config.toml
d_model = 160
groups_per_token = 3
shared_expert_gate = true
lr = 0.00179
seq_len = 256
Below are experts of layer 5 (counted from 0) of a mixture-of-experts language model. Rows are named router (the router's row for the expert), gate (a neuron's input weights, with its number), up (a neuron's input weights, with its number) and show model dimensions 0-159. Each number is 500 + 40 x the weight over its row's rms, rounded and kept within 0 to 999. Numbers have three digits each.
Before each expert's rows: "comes after" lists some tokens at least twice as common just before its tokens as in all text; "gets" lists some tokens that make up at least twice as much of what it gets as of all text. This comes from a sample of Wikipedia text that the model never trained on. Tokens count by the router's weight.

# expert 59
comes after: "\n\n", "\n", "-", " pol", " Spec", " mater"
gets: "==", "===", " ex", " I", "ac", "s"
router:525429490456455470476542471567485514517509471459508442581443494505542481518553489502433486534491466480508520491428518537550421513518513484509481514446462530479570600447478421461463502520475509567462434511474473463463478428510447513511513539463536537499550466545537444531480398440459459519479479505532511522506463485531511501587540502489610507517470433507484417549500444507518498538525537487503474491557472477486560497537515523412431442542506505536566503520533560559472531440490505
gate2:498496477486466478500544466453453531464427463505505522448457470536487511552478539503415457527494511516498521537498527484483517510519527481544506488527397543481557548510531436543492535513521455489459485423561568546491519474551520481485510428512568506451477489481510552471490505490559522354488470508532483520473545497516499480531404486493441455531412460561461476457478445535469467427527480447531578496549592512516552488549465471492467521465513414471530520564451532437522516502454556
up2:554479456494460438510556479435496518519487522467503521487449542526536560586412475535496467503485542420503507542489487440502482466561532517500533571531420461506512532477465434525476547588535512542523514468527475469474605577549562527578512503442518451480551468550543557494524497487582459439529465460517547497453537429556513455488476490524476437502429531546492450452540478462525552503485432509505483563452448567533514526523474507474480475469515532442536475484524523508521489527490558
gate3:538481462485459543535566523480479567552507479471554508475520425466493536422479484507515582514487496549405497547496541488473512483477460444479459514472446540493527488468491425565503487475476497536446531557494537477437528509577467481478506501526494527473528484550494447545502421483430528477515525506558517480457493494537522501526560433584565622415420474541454458453517491569513485564554426500495467553470535572491525513495485506462498567496490451523508442495484500540558468450527502
up3:518494439541505556504465489535489517469541485506490507478532484538442454550510427504502505436496425443433549559478496570477504520519503524494557551530469500495498525542458535510471489524529462511504450532482482446436443456518602528526497475454469454496542492552455545493498385513431559489487458478475580511500477472570508441513478486573556522465498434484474469453465473462486458573591473528537490530478479588527577463480517552516499538450491595445541445482526445461449496513516480
gate4:501473544511489410472484541477483533403518495537525532421495584448467490495466512458397508500491470504496467519488476411509523499488506478498489617486453534473537538545512504428471562453549494507488511499475571477537486466487498444520491427479572483433479496490520508492503488481464452500456465561561523466529441475481547499619480446488586530478552440498519517509434564460502466477511522518510592501508541533547506561470499473475459471521536475504547504569490491569449499525584485
up4:484461495441486447486403479530502575518536543510529558517470518432564512501438538500434515508497451463478474516503496470533443457478463478479512561519488507469480496596557465458470545495500508457501477469466484547487534481553488468513484527495566468409526477505659524470507526478524471503520481607478394479497442520504484454589462492450540500480491486502493471544432489509452512494501499558516510525556504529506500527503448472491450519532561445534536450419490509567483578541555502
gate5:519456505513501512474506578501468519431468510535534428515514543483443494444516489509552470517522519446387483461506561477459484488493416523583455484457493523521497526529466493430434519535419474495499538497570468441485520445504495563528475470458524466538456537540469479480504465490538483477508431479494433477474494520490448435450530449460547564520439535439392481512492518520573539588497538562497483522485514452520515507544595517477388459494492496486538537476442535516493491493552470
up5:510392524516482477530520514525462495473548515458465459575420466517467506440444468457535491405504505455484526614508558551483472498507502455540481555450462502495529532518441527497502496508371512526418519566521417486493461424468520562557470518520522464518501481537541510501514440476570502483514462532500488489545516480511475509510531482522552494527481558588475519453570445507556586481509551514499461539474557461486529509507493475478377513468462447505503487469524509549462500500504544
gate6:596572507423418452541507522497505494519437523506494480598434476554505502516505425492451496462487481495473529510463512453491465450497522455529501502497492613465476483538540479567530481553488482457431502537434543572432487479504505519500562511459484480474493486561485441498438535440500500508525498446536509477425518492485456549530492528483446464483471523581464495540499484550508541510552460442492484468435506479479501463540527527464553522478504555627533455550477595521506480474499428
up6:509535475484492463498550488490505500525557454453492433470427503565437483477527495538480483509435530502507427478454603495545483540541582457464485529492494542491465528530500492475526556490474501508440525528420490569517466504522455476487457447496481535487515509591417470529400510500503507538454560508585464519462471531532490490540466505419489460438511476511484495455527448515407519430520542388448507463485490477464492505492502463460480500504528548542499450542479567482510518486498368
gate7:485480432528556631476542519519474446485560530460508476452458523491496529474558533522425600553507509485471509485537519539487408556525512516513541454465479566600503477547478466526440494453489515540474509465527450470457517538526544484550470455456567529554456470477458502516495457523518500467485426497525453495477519490535454442523437458518557586509463417486532501486437453511518465507481519480476467464557503585444546454422508512497492466498563426496514453473542533518470525496520527
up7:465539478456489463482384512538455549618418510531538506513505521523477486556515463512507508506539560523524585474419531512477496475420485549496493563532511549495472561452483469490464483496555554481535488472472537503529503509486453490437533488505541439471450524451502479520378499470469446486457466462481479483542523425487502414524461436516499489452491503447399481533542432541480503565487516508437529491471489488538538540502495545575519499537495540542511484527489448456521471594536493

# expert 53
comes after: ".", " =", "==", "===", ")", "See"
gets: "\n\n", " M", "k", " m", " | M", " Am"
router:564464532452506544511544573501404436534451427454535433483449491530535460515448483532463418561416481460490541449476530484492467538538534519533419465455469520501559573508477466472486520500467438557453488492491509432473538573467464495465593519468499469528462494525468490521464410486441488505478483467499467548533516522550558465498508475460508551531522519481439513500478435473484463454506548499540539498561524515495578510493484489475418523513460542558579524456491540572528508465505535
gate0:465496394516532469460488491507451557494503458510529494480515541443547494453529456444477516506438488459500549489506464552508492550450488528535423501507467351486560467537536512506549517502558452512443558470445517503559545450527507527459529510511590491526484465517488467519459503520489543499449527528491530522500522491514483471516513514499496480421476502445468568432541534470351450492501509516485474519503460557580510503538534481543378503444502532548511504536502472575536508504565494
up0:490469525530509473494465369484508450542502420454420457545428544446500457527498474492461475514460431532533521566450540526560463432548540577447535572506470396480532528523501556489520548478560556559404538517452522519548476472474531560486511550479490467440420560511508505572529530525520495469437500497470544541459529486521508549480468536503441546478523536482499502472474488509449534438549500469452442477517519515496509524477478544534505460506526445498504480554501449467510512512560529
gate1:460486512549515517518516503563565452545531485470603494547418525579442467448472538530495560429528402520475495547426472471523488515535523552551470473503471472506506561515435446492432485456593481489452502515437578444509445481542519466453546465477490520475453489467470564454450496468455550552503536532459478478485517439478490511487520490536539487520544534479433445548546533531473510508549516517508526494507523534468534500546492578483478519564486553530555525549585527541497531545441524
up1:422522529557511552496571519583399476517557460478521503489528582537453499465430506439534501517467463469501499619449529489495473562480523473460426532482481410486502488580527467415537484484509475468502485487418504452536492498525467499480529505493516490453517482450454510519547510463519548529485520550564518560537479524488524546580524489529535481465495500464446481568476586552471499474557579526525512510500542485444531533484521533461433532563529492460504553509493527550501563435510536
gate2:441557562540432558513521503447413494498518510488575571446470623512507482535401457481464468533493483527516508549510579535395462503525503463471468573541485524407545520519500452477485486482462463499551496532484495476501432516511575472484493459493507537531509402520485516540500523489471479459509443479544491500509505446551518504524484469505462549551493496505399448538583419468443474460500551515531520536489542510529547499564482494456461462523482536525561560476497487470494481472492522
up2:476505552498528529466494522515478474535556372507497550544518552459537540468503443462502459521574508462534461492468574510460514498437466511459504523531495526454438456491553546474443492514487524487498496551504514537456486484520512515422511468538497504530459457501516540576511513492535568529482484533557430493537495498488498471534633552509501475494494617500513398430497411509511521450514507534534574533495455491466533495567518525374519469563530448507563517507544486500537487506487515
gate3:477439540476422525493520507526535424606433451465595496452441487576572493514457492514529534480468433468507555519475485541484508486447484487491508558466469523496456507583586437483474443482488542531502475485536493454498530524454525462549490451446529498520464418471525487459454558487477480424489572497507496492533488564482483479482570501483548517566470463507510454566522470523446511463446469462550513511572567477516542511487513503504545550485561550452573477568528531433496477496498469
up3:566487499385469522466534522480569544473487522439574467461446435514552445562481472469538473410537441464528498486520455568556544464522505429526514521519495566489493517522487468463478487525465507535488434470510507446467496506521588458493499550498501564578495467520592518513460524503480505466531519475518470521482502542508526448503548483505505507545576471622540500559487495496465536471476475517493487457550504526578517509596482520547560500522469474482517496510499571427486443516410516
gate4:494524574495494461463462493491428577463463466566552526525521528465492440521487473468551419427481491549487439492488444536469506469561471516465453546382455469535484551410436456510541478488487372525494491506528545485533536516438541485446569497469511498541530528530477549497420433496495574481465503535497516411503505503545498555491480488541518468492545468469464513466481516474462497452496482440459400512446520477461456482490481481542530451486543546577501514522495512499515437484486526
up4:493415515458511447504478534532517554415504495553520578492566484523519454461446468510555466475475508503490522518464536564508485504546529569507412499448501517509505507533467464548505535431498474528553460507521562562526536511446566543472581534460520554535552510529470516468447413459564521498421527494472509482460505463456491538520477529476523517512531534389488514528447471491436502486536524504440482552481414458478504479435464499459490465509406550508485530525443537561485424437538490
gate5:497466476501452503537523548483512510504466518500539503493479452523483454486502497529507515484476498439453495475488420462537465533483493489477527537472527506498604552542479464439514541531513529513564517497464494508499502451545471504516471455426548467491518485589414493543478535456540497456492409539488467461467494504527440442437480410540535474570420553452439472494526455499534449547533514551530530526468547496509500542491584525425455496557552541609590438508481567552434480533533479
up5:585469386487452570522504535553495553530432491514477487458541473542476425491479498509476489484490496576453558509481490518553529489436484485500484534536562553479514478519431480476474536501501478525535513471495510483532430472557559557524533494465495506494516441539390459415526535480509539458514419490482455507462515532486456410454490438475469483560475579422438491529451443529477490529517505583528491495490507500579504546462533504494495476495453537609491432498494465530493479524484450

# expert 41
comes after: " ", ", ", "| ", " (", " in ", "- "
gets: "2", "1", "3", " New", "4", "5"
router:523473535448463523475465522461493511477500465453548464525438499540556490442530498565428459507486456412468516456494449464514413576530521526571530505427489505551567544462463495465444537516551459533478487485453530481458543489542455499493577481427554495460511526527475483533447444515446491416541517508464531485467474478542579473567519474434503526560449531476464489518463421500484471459539495459442506462552529510577547478564533535429449514482453534471530496552544480542458468477460505
gate0:539460469483472448474511562469434509428454476488547481480455527515420506563493613466456487501571495505377514521560509459507471499508482468453503564476492515551453483531508504485490551481539424500437512444489486500485482482541464457494487464467536466515492562517387540535526516493525555413482482516524512492478464532537535504548448458542529451549490527583517511495430504527483517478430517493411425503482498480476471557549545534473432539523536431477490520548560457521491554473484447
up0:557526509532493448566475508528572477562519516496457471481439575460546494620531546486478495501469528558561501521515511498479561485502510523499449477502472456506514504471506489507474453457461485483467430528526490508498430567490481479556525518479521405464514537508470488484509555461570519603545486558527507528624501516590505600497477469461427435493500448557493543539511475541481523520533533467495486507477479574461534522529489502427530471492462560473507465509464550454428554443503518
gate1:547490561520536471469538467456438484580488458489515472582507451543500560489516450553505487455524539438512438429428480525544513497499478483553518468500521460540474540518471496476479491474522484480432484406475475529463498471416482482492505516514539563505502515507515452494484475453421521547471534505525458482480439427510428567448446463450506494477477490557447508516555523503511487411464487480500433408489497551459503542527464477590498447471486456609497455521570499450464461460542554
up1:561418642557520497490608499524464472546535460446480510559465482508481541470553483493467457486515476437531410465459462483486490481553458537513576507495552502516447531511526523464500523487490465479447464456470467526509594443440479452471447544439518503507484540485545523494535436500494471512570480517548503487503515486516485520523469457440510513429416532541481478536590577512485458461521485441572491458554523529528465528541503470498470438473477513552494480497478478514540521550510582
gate2:508512492466437487491524569478485426457494455481574439506460486387430468511493447476513505576470437495527474503517514485455451489480482436632475480498480521543501466527492542574531574548438463544473478592509431448448487490566480499535497523484557511519501452540469444442537447526488468448484457454453507485506504438487517509499440501497546514476529476568523389498532478499505502535522532556533498464455497486502530455542491479475417554529476576534513488497532493481442490536525543
up2:500526500440499462563555541490534439464515500489556469500537556471460456465502521481555532596505471534469467435524439436482482492454492449582498438481543448486515426569525466569462576513463404539509510491481423493466441515591532516471468500494460520572511529492491474412440458498536589446515498439397547523471506488525502488471490511443459461536460510545478494548533508443466459492484497498507459475466489484565513450535537513485424507459495508518512464501513431498448460509520520
gate3:474563550534447477454510474511441476494516489486474517460567503536543476464503481579464581542508508478528455487554479498512506449466478504544453506505457506548495498503584444536472470493569443488469513475516486451546429452466425512441549531515445491508503518523441451481546535526413496517486565465547480524482498484455482535470459547517469459526432496432415503457426523503494506501455435569560443519493486513486499476380484470454523547543530528520500501540484559597500392484478516
up3:622533464472530531559513567511534520522473521571561366509434491506494514452468464466523459472464471526517531523499535492473434597534456418483533525495477519532473523466487519486467525499454556480496501502509489511467514545490499503509473507504474494475486538502537472495512495544494436518521419544472524511575490500461484541491490560471494542478515501501530452570541518525580515578510577392513538428514580528513553512539513525468496486436514475559540536461472558426493549567568475
gate4:514472541427512551509459564510479458507439461430534452555465507515538437406505535566488472538473501508456555462555519501444548508433510511455539453498545495563490511523566398504470463505463497479492499505553538582506479470521598484448510506442583555582477537519469554508532494459514517467543527472544528552499520543541513508454475476461480459529478534452527503535516414585490536486527558472457493533447524582530498501511525542494475433490542482490481515543511503560530465473438439
up4:516447494524576593530479658568476477429505487465533443556444419481543398488523485517543471533483478478537493500562520482421483581479538455431477456482508477466466493456512446523485473538446517509450488535465495473499420519455492484530507457509528541485530553483500526496529443471529530507502536488485523497444469529487518486521448488445467466540468507472530456455510494539503473440475524459465514559482538646469472482550533515492493461482534517524483425460529511562494534537508481
gate5:572465466579529494469486513556452488494426456447494416505545497507502500587463373551484478476510444476438460563487523576484536531564553473469530482543486487415513577469541474375475517544531519482486548500510536477482576525505516490466506505619460582474525494582481500486544493533477513540553527507543512562558515527527539477569485432510479503516465513510503430540487512441486458481535503476544493472462462493523526532471484540460477489467547524501515492484531476561494486492494508
up5:635450485518517537446478433564488504455437411458504436483548539464481540516563411492487532492517421449463464486516487501498503575541482539469513501569477429457543544425531479437457465487535459492485533456541514534458538534482495511485500521618464507411548494542529491523471510515467489551518553461481513481544475496551534482544508512534463554474500491467473490489523483430477515467483459506517445443511463487560550575428515496532492456492507571502525498519526505568474538441525477